config = dict(
    n_layer=9,
    experts_per_token=1,
    d_expert=320,
    d_shared_expert=320,
    balance_loss=0.00263,
    router_logit_norm=1.0,
    lr_router=0.000754,
    norm='rmsnorm',
    tie_embeddings=False,
    lr=0.00745,
    seq_len=1024,
)
Below are experts of layer 6 (counted from 0) of a mixture-of-experts language model. Rows are named router (the router's row for the expert), down (a neuron's output weights, with its number) and show model dimensions 0-191. Each number is 500 + 50 x the weight over its row's rms, rounded and kept within 0 to 999. Numbers have three digits each.
After each expert's rows: a language model's description of what the expert responds to; "comes before" lists some tokens at least twice as common just after its tokens as in all text. This comes from a sample of Wikipedia text that the model never trained on. Tokens count by the router's weight.

# expert 14
router:478563471493592516472502498534341516518508572467524442469493501406567509529480533454444391498466423439492486532556522518388483522546563524625520520439484475553429445486435569492465418560465541404548485466478546480459502457500567517597488516481542470408407474476483451471541481508500496466452453486594475485514610544411581441496576443664527446479451436458569514596537518519522455525480524429483501536605490514561510570557455533474549503494525470499607516500480561518581514539521451474570527502464541536561411556428504497574439527552488487533536426478530493534545505520496477438
down1:482523492503501496507521487489497509532507512602450397603533565480538428427481497515470470477573448544535478377495564547497440555482463509495513493527404477475506528585516527484488558504607488513513563515588488525513548386515451515530493550521477420477407440529567412498591410507560515452384483511421492534648483386541520489511542423497534550430469534560531441512504483508539569570534536537510457485494525508516506492533565538489469513439502527357484550429418465615450558510512509480409460394622513506498557443437465458554473469524513529396464478529541522477468488552431482533
down2:385569544460477430510474508595551529439570431496501495497512466428419485539550579502418545477403514393545538449515480468542486387569494477505478469519388498558476584497480469476453572479556543461529429443547481524466436467492551449570537475446509539476514524521528506371472613461516506453515501559568616542598574411590545501525551525471508552500441557585521560486466532447521493466473551509465589514447524406408561533452531547556547545527497431518458477582447532506524533591425529550590494516502437545486486474451509522512532539421506465478532506484423492541507517508501591574
down3:534483488491505580444483501486542517493456453490530520512537534421567453401528440463495451453487561550607486527429489503376488543428585486525450445555470574490507481565433511527552558435493522436533569515542446484431550411432452485508432494501474453485480528537460481459437497496561557475509492439543555456497569645504448594537438560568503481464428568521539576466498559434433421552472589448572601429567541512396529540538557527514555460493495515428534478391509533473608588550533558486570502513516547483499489441515542528531525478478572513431487432547449451602508497560538538440
down4:556492611575493626469437520505471569562553520526490520484461475575485524570539554481488377530569595500458495471435510519561455490518384484589361510467525477495460466520468415548485548434429580515487498471405529495436513524591475543372457501472413457572449518508539411476574429491483477429488533490506524605504495579571513573516563572514589536571538559466513485416473491479580526578583527487511604520518483542476581509503512471533544522567393539489510542545474466439510540454565438509534434579475474539446443516502495499441486523466564510520535554553511479518511475503458537514
It responds to: Quantity and age words. Words of amount, duration and age in narrative text, such as more than, years, months, age 18 and over, children, young.
comes before: " of", ".", " the", ",", " to", " in"

# expert 21
router:522463513500489484466516583483495482523462435429491467451465528497550546484470482452549594539501512570521565506540510421398532547507513592499519501418470508515430406488549549440575434439476586530549424527544553558428463478619474604434592480466487534475519370468623506578520476463522409561479491480561475466586524568517536587503580548528506502488490489534516551464452459515513557449483527489421492585455510558470452579487509533574491522459494582587453521579497628440486561445488434498523452384497529551469576466490566553475561521514480538455501484495591587523487511564487574512
down1:457446440423430493497476512498571554517537478450437505529529443484449527531529570455465451580498553588434478530495428518442447429543418355544537449420473521578530449501487486631470482546558570544499527492486585492513539480475480497484519520420407535481539541483613401472513537544493490520484523525508534483573555440546463509598415582510579442459512471464499466523449480602518506496534465534538490535365446494425515438477540566452460427539533465497507479525458500518440450631504472534495548562551463556478480508480485550473555356488545426443500490582530488533398516553579530530
down2:547466525438521543531554453508506473443498454456550615592429559513476551485477496513483529438526495518519381538546466572450537552538418618517503463486584460562528531509543560461508622433546451477413539436560524506528541532490592594509488479562511494481395475459422515531458474431457533522481585486435562505488472473591527491534575507533472562425496556484475493454405502525531470592507560466460489534531506581557478545432495522570464523574445551586562492428470470504434467480616443512467489379483539492450421563506525511444515526517534482488605390475514480489629463462512478498
down3:539543595497532594410499557547451489434454587493497560482477515478441464458474443425506456474447484458479471435527471537461540513500491419541487581367454445531419483443572507540452518471405498411480334588507469511501452549512543504454529512487509534511434513574556501527456444462474560468549461445554554573560481481482458510496623471494498483505487383438378521504512569542552562506418469507557488590482499582515475449544450507483569523501562524461486523541505469537453556568537586497489504555458523410509513649556488439456520498466471542549471465552578569580538499468559505529
down4:461517459474458521600457538467555423460571486432556542469442454554480537539470483387466567570511422501375561571448511521558555469611435529479471490499494580507460447476470518498454522462513472509530557521520426427490587480487428586544504573497430598548490500530467562499450407408433569459588528483503524451495489463452503577514500508536538464497603523475479473488439420556525462490463475514555522530434520401384527518461394528526496518506435503560537529458485407473411510503552463487539540473486524573477439472510442544577402500457559433477555419527548482514634468531547496546
It responds to: Row-initial pipes. Pipes starting new table rows after a line break, especially election result rows like Total votes, Majority; also blank cells and party names.
comes before: " |", " ", " Total", " Party", "---|---|---|---|", " 7"

# expert 26
router:447516436512580515482442519523491549439548525445536498573492462477479459510456545512503516495451461522485584427536521531459593506586442433474514513536590514496571399490435496431434469538454415481483471416510576593547537468552487540406484438488496480483520439469564510559550463481528520467509439424565542475612566564570539488415539431554522552446475472508486561439454510565508565474414515476516579614459499488384507469580493538405416550478510543523536539553432459497443551438498485573468471562471443477469506535585563605455397554424496463413472563554516457550503481486568523463
down1:505498506432458419464475412589505446555411577540543489505372540502587466509607494521494499455390535491571582583522456555510510473547486448509473476538470507556570576516498476506428392507446515480452458546514494508469562560547529473416525482412458534501513408549526548586529518457501425558456501448489479463515581539525578529462484578501408535488517555497505471545497568502437438517494528581405569561479476563506518514449537535499534439444584513641465550461534525500448491453659461533516583528495414459500564486548518484460590492512510478513411513490464515569502459469580518441
down2:520470482501539606545461517541551506386573498447490431494453506449445597505467497452556513577485485560568565500473486534508478475485430583560495507451562482593545542510448456504465488521499439469510531468469531556471537515513472482400542497379581492490515377586583525435547430430531515501588525370430531360501541512541461452398487567495496571509522557496520527513443496420564481547480455452519552488474458526462480453553487524446509460510537519509553506518459456458453503463740525588477463522452426484454441472432582510524500508466538540491479568543492505483509519551485499526
down3:480515475465515471563367490415579500402468420495479433560506498411401560527516499516515539477462523493534399452517553435464477449606518466494456504562561419519525514474479539423470496454473398512498554458515513516556542521481497396489590472456499512490512506504541501533451535539547557471497466581481467416522571462506526415480535547525486511558487536400505469382503530559561448521516467496417607456531528553508507425522485609454414528549500529552504441583480550448481502547622456517455549457535518492388575486453559578532525496450430478474501604507403558479551494555575577495
down4:545494537475380472482482416539456426495596522464487491517504415405386540435487427519571440517514484525571519442474540507534552534526451512448523470415488438467463507480527557488493397434585457520601477525489640476542428460460528521536439456459504517569464462482568443519582571421568465533575579439548439504478452557499474627508438515467570422550405536526467494542568489485478486544483532480505483443458479489410541483492433553543429530466454550561405503552527521457413544470552553417470538512497435502546538486565503544445514461475542494466490524523517593539493478627504482432
It responds to: Sentence-ending periods. Full stops ending sentences, often before a line break or capitalized word, plus periods in abbreviations like U.S. and i.e.
comes before: "\n", " The", " He", " In", " It", " This"

# expert 31
router:531479481456458583533454519437454510507490462462431545374554530513520583494515584544506476475512367464509441548538434469538549485568601460509464567425507493505509417510540537524503452502470450448447467439499502448482467518501496481463601504493494537494506524517522522507497382545574453602534478554563531450519484597473467529485559526522443566580408591500468553406420473521529547497484475511395533557549507434407508550550528473553549564489450531519543391506465457480542555578550393506552454499512614540587461503568560547601463503526491541445592441436558514526506509452472546581
down1:494482541476504456505532522514473552579592503467461527572511437508555505484547389533532475496513536568473547430604469509512581619400506514513541478443524498476520497428509512413434503317419524484587504582506525562557544572456443544543563481457500470499502533475410541503623446621483491429513523547483467492420561442492408596530522550464487473401517486447463444506549513518532478465519542540588453605459425467461561530519458476461515516503474454460557513386531492531487490498546525570517456533516398506480415408513523581511431543432507476556513522472498482442516447527555463508
down2:541552628447523518492445430432483476494395508432590484500533558493445432532490561416565479387527520565508551484507458450591511450433474399522466447485458488583497513575438480515512563525548499477525546513445549437520479481493539496442426541469624493478507546472497460477523507430440502599555557550570432465475454503556527520488583480509389503507418501589503541481522577498564591502488499531460387511547557527570588481491476588534479445492445455459498500518464510478472562462504466524456620463521468469533495496586441543429553494519578580461467462613525444487430566534524568445
down3:613509456569529565433461539483603545556469486481403470535450506607538501471544532479539539455464582502457477509520376476464505392513423447577453418505573477485311409530488406531441549530450449481534529487479533495472454631517420519535497553562462477474446473531500490480541532497492524521509543483538445528590450449490507536549581582511486482532475461493490566505440553543485463495445494538564440508564531518513511482476465492517479449499549507511530522515553507534586514494466466514489522447484381426500481548388485486464421473534453475554436495396492477453523509336474495408
down4:560487424467481507468412530538429406490558519442529517477411396509512510498534500500520560463447493506581426505534432409557578488443427574556503549449555457502555436420545499476547460427513525458426428487405523443577602415529498490494517468467592430416514464491530513504495471478439564530539610497406472501500588528397568426571505486505473536506506562504506491512547477497525485413533522436486521503469540564463519518515446582592496495535492471560482439606398423568549482499434509526463496509435473526430416449470469461515580592552502526565523495522537544456528530448421456415
It responds to: Shipwrecks and countries. Country and place names such as United Kingdom, Norway, Ontario, and was/been in shipwreck lists: was driven ashore, refloated.
comes before: ",", ".", " in", " by", " on", " from"

# expert 1
router:521484455452409545506465527446519421497596503531464531528466554419518500514550482431560531456474559572528541473572526468596471525507521605448578441502529473557484463484567448482462558541534493475518501488596573507526455572451484572426547415527496532460549475499481516511587592542496508596527460486482514464566522505456506466453533576495529533431503467509423501579551438459475519397601571515479545387457512493395583523444427546475543582536453443561418445529437541389501569459549434523524503507469640491562462525594504451456546490550394536468573539446556508522506500472495532506
down1:434520558593456483465514542496538518538554452404514529491481518514516500480439469507605537530505476489446408491508569497525532492483442490533473487496500561517412441536473515544453495499503462386411546445568561529538521480434477503481462468426500540508527467508588500485520512512533476531491587558464498417643514401503408516414414513517497618547570506520431509473613501477422480421514497430493546440435529476480413533535508536490578491505436427490433545491410436426525516488583497509523451513524543503674442522388457486499622470549544474499493523509496505511591607440521499559
down2:545389527518480450499490521549462441539499491455521507502473510552605523615571458545559417495619471505513549489503568501578468568514526534550565521605535512546473474554503482540492507424478461506497525487472464411449512565664534476509534418374505413435492506528556447430554458506594487568545549464605470451437414545497459520455586468448469616482430491502446469543576458529445527425572438448522470482385441485402487516485441514421487519537495498433459531502498496469430508498525459533574545550472516516534446457563491455451552559509511537429484478499509467525485388542486537490
down3:537461498436562544485387498592478504483496494489554502490521517426561440566567539473483558448498506496450424502475577528539452439572589457490465420561515426456526559457464613533538475536473487467493514559503479511483484569508613589555493629470403503470483548430532579547458542451545417517502506496518575474531472546447469506498566406553475570422505500493514506507620420631554518550450428560479498548540532501494492544551526516494448488438499591553462466489402508564437524446420506590494555498473554579545512493526500568517567473406468562512533529467464616484442478523573494452
down4:519535542608517562543467481354439475448487569625433493503560584508533507539497530442504678456494549497509506486532460623400439496557520446517488522565440487509538458478488551501560503541511571482444454415448499396470523553469503457512459526497413537515500542584513420511543468424551534497514529506517477607506507469493527443510503446501465507431580506424471562514526434495554508517512486501514568406408545491468481407487458435581612552554554503507526572489467544621441526447463499459404560524547481479470544533464538613466464483490472558489505509443479522552451530475440523477
It responds to: Line breaks and headings. Line breaks and == heading markers that open sections or table rows, e.g. a newline before |---|, ===Albums===.
comes before: "==", "=", "===", "The", "|", "In"

# expert 16
router:409510546543490551552536437429435506441453400478466439593508569469522584503484581506435464479547509514484499576575487435449520540485475454482516454430485502415420443486512470505480509452555529492557433536628441556504514489535482499536545513462527528448553410498559554553507446500547519590482610566513551442517571512534430507482529484499481537511479534562452559455461477477515621488572487498441500463448484438548538584508505505514581472452461540545544544373506497518553575542506485513490361565607483584488466416557485496445565544456482578489561467558468513603597509484447552578
down12:543474472584471578472515560537523545464507422577429493472474517498426532599486456413500506469461435462507519448457510477529524512504453544447514442533542407519496562631518563525579573506321473594374499401531486516526473520564563457546435419539557596448484450495435524485458482481574471564583615452518519509497475595515553538458410516428486497543528524515466478554463599535491505555478489545526464464528514436493479475576491578340535507524472578548529529490585488492506543517418511490518438506487482501473494513519500487559573452516489440552460486501514508549420480592531534469
down13:533495584477523456531598465459501452429540498557406600543654525594459378559520528505621540498572511466510505523494481513413476543480494413423562466511445426473453495510508508519519520445527460514538500466540456494442507512522490480499476527547513571468503404468495466467584436554536518441556440585456506553507505480518559440475539471557521503508519518568388458488498462626592505504473476577595507449479535521534589528507601573482574490425534502489478470450466487499460615499439526493493537455526505514419465605492469489535407537531554488434513510474393471519465461476414618518
down14:382474531573531518550497438479510394555492476483513484506484529525520492507527487500619504551564478518479485453476498482522464424553402546497430377539549517446485601416508503450433466497485490450445494410514516425478466549548479539425483579527481539505550597563494483502470404512529529490498462519549465544404547513514517440561479501532547406498371556457473442526476437541443660512474635487454486473404425554474526558499486508411431571507488523516527558466532405551523454473412509422594527553484434505479553500413572516558506488496472550516591524475470421476516505507452515524
down15:498459515444530521457389505467420492416493422490492498581439538553520427481531461528446599502465466517471460476447430518519553478539503396442501530475491567542501364565440499546535568503457567579481503513488495460608468421437492443513557471505494499557516496517462547565444535569482423524506532477657541526508565451493445559541471538482507521522470463531425500481455479420573490548526481574473468525571473446451587510519501498598581556506502470499536548547462535550383521501581554402475507510524554563532409556503452605372465544447543520526613470514457502475554519540418492482
It responds to: Numbers in tables. Small numbers and ordinals in table cells and rankings, such as position 1, 2, 3, scores 3–6, and words like first, one.
comes before: " |", ";", "th", "st", "nd", " round"

# expert 15
router:425536487532538525489585545460516549570457446506521498535426480519572549505547575571617484511491558557538537484505530513441512448521502382578420568501540443507482437602470504536530489408537475575542479463559537515441556472525527512451460575443510533448573587503475426546598505449453514504519435464465485479506555450494571487434456546428498432531439523532552519551537483526545515464465422470467471554425432525575572520583522512548486519495482528576544585528538439545582421504529455516520443564379514568435426385516483641481475523549416546479563454509535491462520504413466496565
down12:530493528597550559481597534455488459418529488455479462491516510530436496514529469523324483582480514466516470429515444414484510527472499498483577476482513481474504464476440466551485490520473474505463362455502528502489515517490484410462507508495540555446529518552462589545491540498490414464535549528556449458506502486353471564454446460503412435419499461396484555501600518384472558458611454439463539556544473476496519470453588615521492500485451470496548485424576534446514570545523463469414624472513471580487600480557574532468503469584473506519430420503435458477459577546479481504
down13:395546506387460489481437490445550478547510472515465457534521452483516481487460454489610488487519446544437506455457479481537450511513530537390445502530525521621493498475409454467426471569513496545464475399414567505477542508471459519560495507472481467481541496431484483548472469416565441308547509420475561485467434488539514469545493543415447470478556605398465468511497591538499513399584309458523441434509511487529463497501519509511576543500537493562508529401528444423530544470533515465520459462552493479586497533375529543510490536520500498453534457440476488453522475506403529506
down14:557439492520490471502535534457528531544475557524450543539503419558473522495526450505495513584581462502530609618496514526471459506491494486503534517437586459415539480502424576569471475539496476515436589532544476512492458459455436521436558355535588548454477401522495375515475409528558459518476444494542550428437586535464406440472540526538519497551475530614507494544533403560520517526486565568485545493514479445486561485523463443359601464495482545481530479548461526524514442494513511515498616445530522435475514501505477429467470496497593419455462467509458368377552485494443516465
down15:570547405400471491430433459454603541499480521486407482576521560447453534486507492479501431311423521528516442493499473476480451500476566399419533411447417524471547526544511502496467543479382408493486486541532432427507517521459506601481474533486510485442585457526561420505441424547491462565481474450475519451555488537497549509577536540483642530517440511459480484429478509512641508547449435505585517496606491481562497470483525467514549513468539543599473601460503583512457529530491503494501542532555518466435565508468526511583502507440452503452443515469453504558437535444483489502
It responds to: Table cell separators. Pipe separators between numeric cells in sports standings and results tables, e.g. 25 | 23 | 2, plus score-style semicolons.
comes before: " ", " 0", " 1", " 2", " —", " 3"

# expert 12
router:471428438440504475546527496537575561472500414467516590437590489471496508387449527390415525501537416533511490552518576467431536441574515454524440593462452512517562549564475535573462430382472496437544440500396544519519418532553578488436494502499493513446558560493484555472583488428494586466458489493445500464520460456468480454528500473515542469526514529530544588496525471468538519486522519496522541481566463411576488556465504451450543480558465544505482532462441520582529552536511576569528470478541409475561451556451538421467487499546483512640512578437505455550537599416472361525
down1:460572438600486444452437490435543518550487556493532459584434404486428471516544538556498529560550555485558547446528576518513500466567459485625512464496497505529513554422527516491461464542442569512599469446549477488605503426510501414411453475433533439465511497556472475564553540542470484520458475509523546460456578521477491491525430453491543524445472410487535476544526468469456408428517434544469430550533564527567585544540449570557482396560526413429498468494479436433430524472569532558488516396570399512471553559485457549543477502540499570460528595497558574429458410529540488448
down2:552522486443481576611558443549522526484504525495442505438498601454488532519542505472448491516544459495410534471465512532474457596465544425473563495493488453530423513621579452497554544477452471494520516452519529510464513480482507524538605525540469472465561503466360507491575513451538469562582440458486373425506509511469441503526493408489512582512420493604519460460614507490426615457429440408413443542499553476492497478552419611445543558617435472514513521522594493539477452511468513489437472527442493462450541471479491549582557473536460502479538554534585514504606553498461480541
down3:514509473539485514528441523521502508485425532447457524484475479444512517439571443489494469483466473543529543595558562524470538467522475441539510477391519506460542541633452492547484484416495465537520481509513516484492569544550490625363567523506393504521574492513539514407447445464487520545480490559489406446665539482515499594479483518466557511484479493534442521514463517437520418503562479542497513513520572498452487602537573517473440548388530461531466455419438451486577529610540509487501541472475569487554615471531482600372514451560457502615456459453472449513483533506600450441
down4:500617510453492529512470479568430480506401535426448523528468510560437486473398496472429500492514558559500489505471478457569471453546545502494565500531517393509515513533541550566498474551551621551500550559542477539492496548507582630499465530552499499501545429434553505477457489399491345446508530408547493472494526526498572409467497441512544416489420495659508449542515579531495495580472427517443474485584462458496534545518503497497454512493529431584541552457529457427492551474509482525488461497470497530536581568485422478575420490545545410515499478478422526401516506477539355495
It responds to: To/on and subject pronouns. The preposition to or on after verbs (signed to, listed on, led to) and subject pronouns he, she, who in biographies.
comes before: " the", " be", " was", " a", " had", " as"

# expert 25
router:515472533533441567505549493465425493454475450502452410440438500535498569477451573471499550447498515513472498502541505455440468462555559445440448562441408528550467481573482521492435467389466547469545510423541531532528556490485494474563562534526502473510499503522418498548540442481529441536545495468498575528518580579426588476521542539537513491445396447579423520466486454588522557496572435471467453542503459482393598567559434507456445543531455540534469513398576446441546504460489500510561478583458584562582506399528544545484475523522513584358524592586563431539555442437436503496
down1:509451603531498642491442474519386491612473482487483534433556568485536481495489512510457474446445530583476599486579494523476518437516445500422552417468566484515492555492580499520530563477444487425592493451509447411500538371414484494451553453589415474468463464412494513469422483457430411518476419427506432500527539496474519531496550493478489432553521539532555561455545449483503512374510478470566464502458544578458470462601549438464503481491532539550535555458396425454546478539517501480410512514563511448591423541527498580439487542558566554518490489464477491492479439560505489551
down2:457580479473560472603583453484532552460428453485463619459522472529552516568481464553481531581521524526514470456610411550488508448498418465554564482523506512486444520445546532525556379518510507536457435521510568446528563472484423500549531462505475533469515480536515561476541468450380528573544537542390552443475545491446537554421513499597524457479615494561546559580522470598507589571507525425470582555493473585473550491556594456596483477543472456576550414512599505495487411528548539575470517516479518444566523574521467486471513562494510505424448484517483543533553464475468554445
down3:532654476529420437475464475472474467506478498452519479454532476427543432492480518520506482453608470471451495503523493601491526394561401465586507589472533500514526574429573623502454426510490412480455392473516461522451504421525514455451529422453509480508470453550503452574504508488536470571469553487597421417547597469484615476518527475596541484426464479521563506569410524421534532524484477430521497562520478578453494566556510520561519525542422475549494495491413425504403548472524522559516464546468501498454472439552459573439535448411493550596473520533502526435496558520530441491
down4:509517490493476497485466506528600447563570452508467508500495471555476513539474432491484485588457525526536450475503411480542560439504447512417364387548451508514471626507496520456467514458487485476553528531604577492539480516489424402477463466415540540454589496436493457503461517424502469503486636478519511627562610555549478477616438473500533498564497547593494451427538451559533506433443544489576497564418553485534545556494530508526531440500554516575457357516484529463602586504576546574441476539581443548542450499470482485476445467496526549537524549465472492528444525540488517522
It responds to: Measurements and decimals. Decimal digits in climate tables, units like km, m, °, years in tables, minor-planet codes with MPC, and some technical words.
comes before: " |", ")", " (", " km", " m", ";"

# expert 3
router:557490500480459500513405439448504519513602511566489503469507502540530524571543446475500464555446556547602467496495494485516529501532512497451494495572405492512522483476514398503508515544467505461500498436547448483509497468368588629411478512488423545476510540483589569587534538529511515518574399437541514456553514567445554564477551482523553546399609532537434548539403502522559512447400542444432566585413465480478563477491404593430494479511430516467474576551468502416460523448548433530507518527524517445572475537480489404483527494558442581484518419460512498542546562589558557539
down1:475447569546571545515453550445456598473458394601500550549531460520512475516436448433473489455439504521578456545507568489508486537556494479606542560466502502472403518518495457371583474452454537393441505458454477438545545444480430502500509510558582460495543474481616487435437471592509512541544508610554549499467580571527475510494445551441430486557515480440462472480510461504589511460488458551492482583473534582431391499553483554469461502430430531491549593476475510502524591519465521523414502505481491469583529538603510455522407510448569505521467507430510543379502535522483518424
down2:581533527476427414569533498415484496487450474533481518405496484471580453497513506473437489523523530537484540558410487561582507433534464478550511457435487563474525567522530484503524479511557543483506498559479497454475481474492463494524442503643611493396573501474667536461473512525454474485546528462453590464563468542439504459478502420552478557476488493507544570491579496498479547420410562409560456500582433461568533453540466517456501551586468470474494577495510498544471514307534448587439532447427494420559487478500415574468506541478498629519520534481441472525529532532479549460
down3:538540547566540514546516516529459579513489522434504515518468485560420391589545484451482491598610520514577436497481471437528544534563489448534518498506453546450468526506501393530500437507438507564466444510464452552558527519579507490389459513482505489508412535483483383513431465422470448485515512505504378486468439454529514402429484468479410553522495481455502509519503554523465518486534486530470393455580523537531531567518509549348537455475457557592509563469475548529578552400427463447536434549560486499383466541448506452493418511550504512463411510483425472510420485477429508619
down4:506485482503449542500539508441492564601580475464485618444462472477506518520481497423589375508460513505459431563481550513622573418454580482584555426372478479407523535622554558510506534565512417468503500556582500536570422520428594485433590484550511528477486496522445520522595484433485557517426500518547510417460527526506578630481553570487543448526520449391580550568426552545520429476419510484453551514493526540511480480544592451450534508521503485512472515543493427452502451479495511476531532498541467569535530509484541486549569438505455495537472440469476501492457491420450473489
It responds to: Line breaks in structure. Line breaks ending list items, table rows and synonym lists, before headings or new rows, plus heading == marks.
comes before: "-", "|", "\n", "An", "|---|---|---|", "|---|"

# expert 23
router:496594514491503465552491547392447470564478458537533468590449562432417489475385438433496436535440474475533584474471546507411506556586459438502457520514412535455572460430453550546492443435410628497497542507445424532440501484535511522514463476419542504482550426447507603517480525442525534465566460547440550469561556541527518422420558514527450510512483450497590513579518473531558524509465520491523515458490561546579527447524564465440499372472537578507503532480443499481434578523541511423453526527550473532521472583491512518583451560516467531459397452500483416538439547526472478624
down1:461527544546493434500534463445484408463510409541476528484336497532460526498547469501534545407469451436450529471405500445493557525513508428609482581540490412395393588480437476494521436413500516449512456471514514395488528439480497459498586463474557537570464554505449495509617524573436444509487469536469677480601481554537471528483541495561516439490531502501553549503441536457451487527424490500472551478469421629498490497471477466533460469503484452487492457482522500527478494563480468482597459537557459552624482531498528503477464486428571490402559497545524502443478410466541535487
down2:521456487516485504440547494564452490483441444542474507512520427457447542525584565562423506503526595508497491534424546463548436547514491571537459510503493471480582546491463490475590497533518466492428523566501503449582423524520440439410467551565502525624490618492590448537533490514543478454513561500470513502582526493404517523459627532541496468556562424532435453422465475505517485565563489526458413408447537526503483577578520529483519497554506497429421498593509423483414546423519486445553466427533546464640480577444507470488449538425403542492504419543544435555427477517481436448
down3:561464538534548565460456439501477424555516437481435460539469578585450550535542488554582521452535537579467553570490462432421531583536586447520526500510519511476464429555526517568482514434505509518533594509382560487523485529514538522540512496459485484526443609460490461462502457484487499476544581508485552508581482487478505502455482553538500492534531537424553475514533466415532502496560452567530575497576538481492580557478583402531480486533489523488508521547411477457448431512581475504554583400381453559586464585495634484506507592488509469398647482533518496561514549539558610514
down4:489578437502434558551457475444566383527522512621496405516520611443465485483457516481588499484430510579532492499452478455576404448455508454539444597464528498437544470565472607493505448477503512458470539443477448493469496532553508511493466394492408496455520552449603500450506505485498517497476489427513458543379496492502632535479473462546452488511526549595491531483527504582539511534472555526553578542492520595510562513535399511496483445562528505470521518552552513579526506499512517557507556560516559481467473492495574445570533461538478510402657472530419500629529484487445577451
It responds to: Conjunctions and relative words. Subordinating and relative words joining clauses, especially as in referred to as or as part of, plus that, which, when, where, became.
comes before: " the", " a", " he", " it", " to", " they"

# expert 27
router:570564563415461505469474484504564574480414466506563468448408402618487469472551420466451546597578544543472543538479520464586559552462493460478519434501455428527453560465406555566520541585468558512502490545419505507548429511517589495606478514505519495600547449473461515546557481490512582516489479535553496511502547437589520414508491509431449490418475523497454582543494501546538524486501455496466523476488435495518512500472365608486537576526525353559437475430502460427523520546559444513468495576568486523577488517534528452523478440549564544562493495555516543520497382556516550512
down1:507587463486515513470566509576635499472474521506509568507565512543517497464550454500467478454484491459371434465513512465458490605495547435527485530574468510545449622534530497472406461524442516563494482572518466459468480471441490599486548513528507563427571554450554483587548427424479433507564516554585484516600479494470525492458631530488522522573572512490403583429495510520553531540486448465545474592508491532493531393561504542493434522542571582582524533516397513557497477515492384447489418506523525484485501566451610429441441540544517493452483480612501555574518510473505526508
down2:431517458451527528440523489558475459440547451554560531493649440535513509462452441503443453567611556476506607539569595593474492526429515572536587473519468525569601606515473518513508486359620530455552505586478538478438533544474497607552507559444478514414546495525510434529480516498529478428466461481435483456534503498526507622491536411510474530492521519497508521471471438453406494480557565517551529493566471509510485510574473502465509502525496466526432540455538454434458533503494485421490361457539507439519540517465508499618529432483540479487555517562529436490520441503508391583
down3:485582576527480516471503388446438592575454519453523485465453576487558468409583497463486480515483596589494487442541476557505551467570559441478430502447435514470442466479517521474469440443438539507508556549423448452452463531499584568483488451498490628523458510491482622526554422533624502500557481558412566454519445530548471523465515535524565535416455381529484526496555378460530529513423495510545447512528566593538448435528537481548475439459439463543419527496527452506493495609466525469454518496488526547464504434507517478490546505526406584393552532508486496503406527524507463425
down4:550606617510517489540522575483428521555462443557515416470505448503458486612498394417528477466499529553544515554399453506532494589527478534542550464476576451459439370590455436393612506468442503505464470530547564515536506592533477502556520531470549566488528525540455387493533556435508460449590472541507489475531407452549415483472446531509539511501459537578451465412556582557520481448452497491455550480377549511523598483534500449462472462517474493493490462504512482570513501449450559470454428469500583538537494486494486465470491532560543656482484466423475510567531538540507479512
It responds to: Infobox field labels. Words in infobox or list field labels before a colon, e.g. Listed weight, Place of birth, Preceded by, Team information.
comes before: ":", " by", " birth", " information", " office", " name"

# expert 5
router:451553456499507515550432490503523551393480513585533518536478533562522544498505550477512472515493578534493552545555507409424497489485541342436391605518500460505444511399431490551402453465453491539536462430455429520441555488529516557427606511516490519424553513593540556501538497437534476528560462456609508494474498543478513523493573464555549599527557534525583451515446470585500564484522626468441537456463461428499520488472516520416512484524570533457504515438464479444506526513552444523469584536580518438450445455498561477443447554522464576399619475545510531549559526516428475541
down1:466551553545517495565517479471520523496457502450532498536448513481452462472524482421529434505484602481475571454517584535478557481524573434550496488463555471541567492500560426443431468428513496457444522405532523508486466507478482435442486566546473464472472549595560547544534577601543517462460488506458541499485590575478505517572403513502550488462380422585385500537476498479534500495510500613489403523471548436516593513581521501594548461491536540617539396559508487603566547556538512506509493665485477530492484434533590602491453453469541514491453433468572458510496555456452488446
down2:457460522545521487537494455493493495490478456463515426586449573470425539543518447386477544531469518577508511543394526547470526509463406411503483518553434548485465490510517489508477375477604490512524500495503532586445513563533536570536520444541420387411521454387479437506436518451515510467587545508440543475537533515500473426409502486392467387522515435428459474514513561538509534532565455542510463449469516562515632590516448457475596497502442539550456511430511449475557528555563420492521544537451541538464482496464589433446483467478495470454481502579541471509579547489343508533
down3:474534457453535485490470510391493444422560491551456450510467493562603507499549480574440466450493549552514519556446499388552577543490472523552484502523564500396505550520496484521486464480568551500475424541505382479531497579480502647504526486456525429489449535539519472387491518381490501561507445448500536517547565550567479530465488482446587480505539540562499625372499529585540432493403458450465438554486500469525486511515527573498456450365427412389534572543496488540524486530457492486429517515525464552527442511513576512421486501538411445581547525531487488533452572476556471516
down4:467489524480483550589449471501540439512527426489535651446507501559467531474448465542524525652534508467582517417560519575502444520470482540495431515447553466480447553471601504441518445516480442537469444494496535531533490514531365574483472540498366549553613465562539472530386433512499522522489474490480433522498499499499610562485438496538557589548555525519550364441497460518564613514549485450508544553515439557431495513480449463496542521515498494497459546466563491609439445408417487496454483475458484487483468533393600533500485480466443502556462501569438538480474548476496556490
It responds to: Mid-number digit pieces. Digit pieces inside long numbers and years in tables and citations, especially asteroid catalog numbers, year ranges like –19, and parenthesized years (2009).
comes before: " |", "\n", " -", ")", "),", "–19"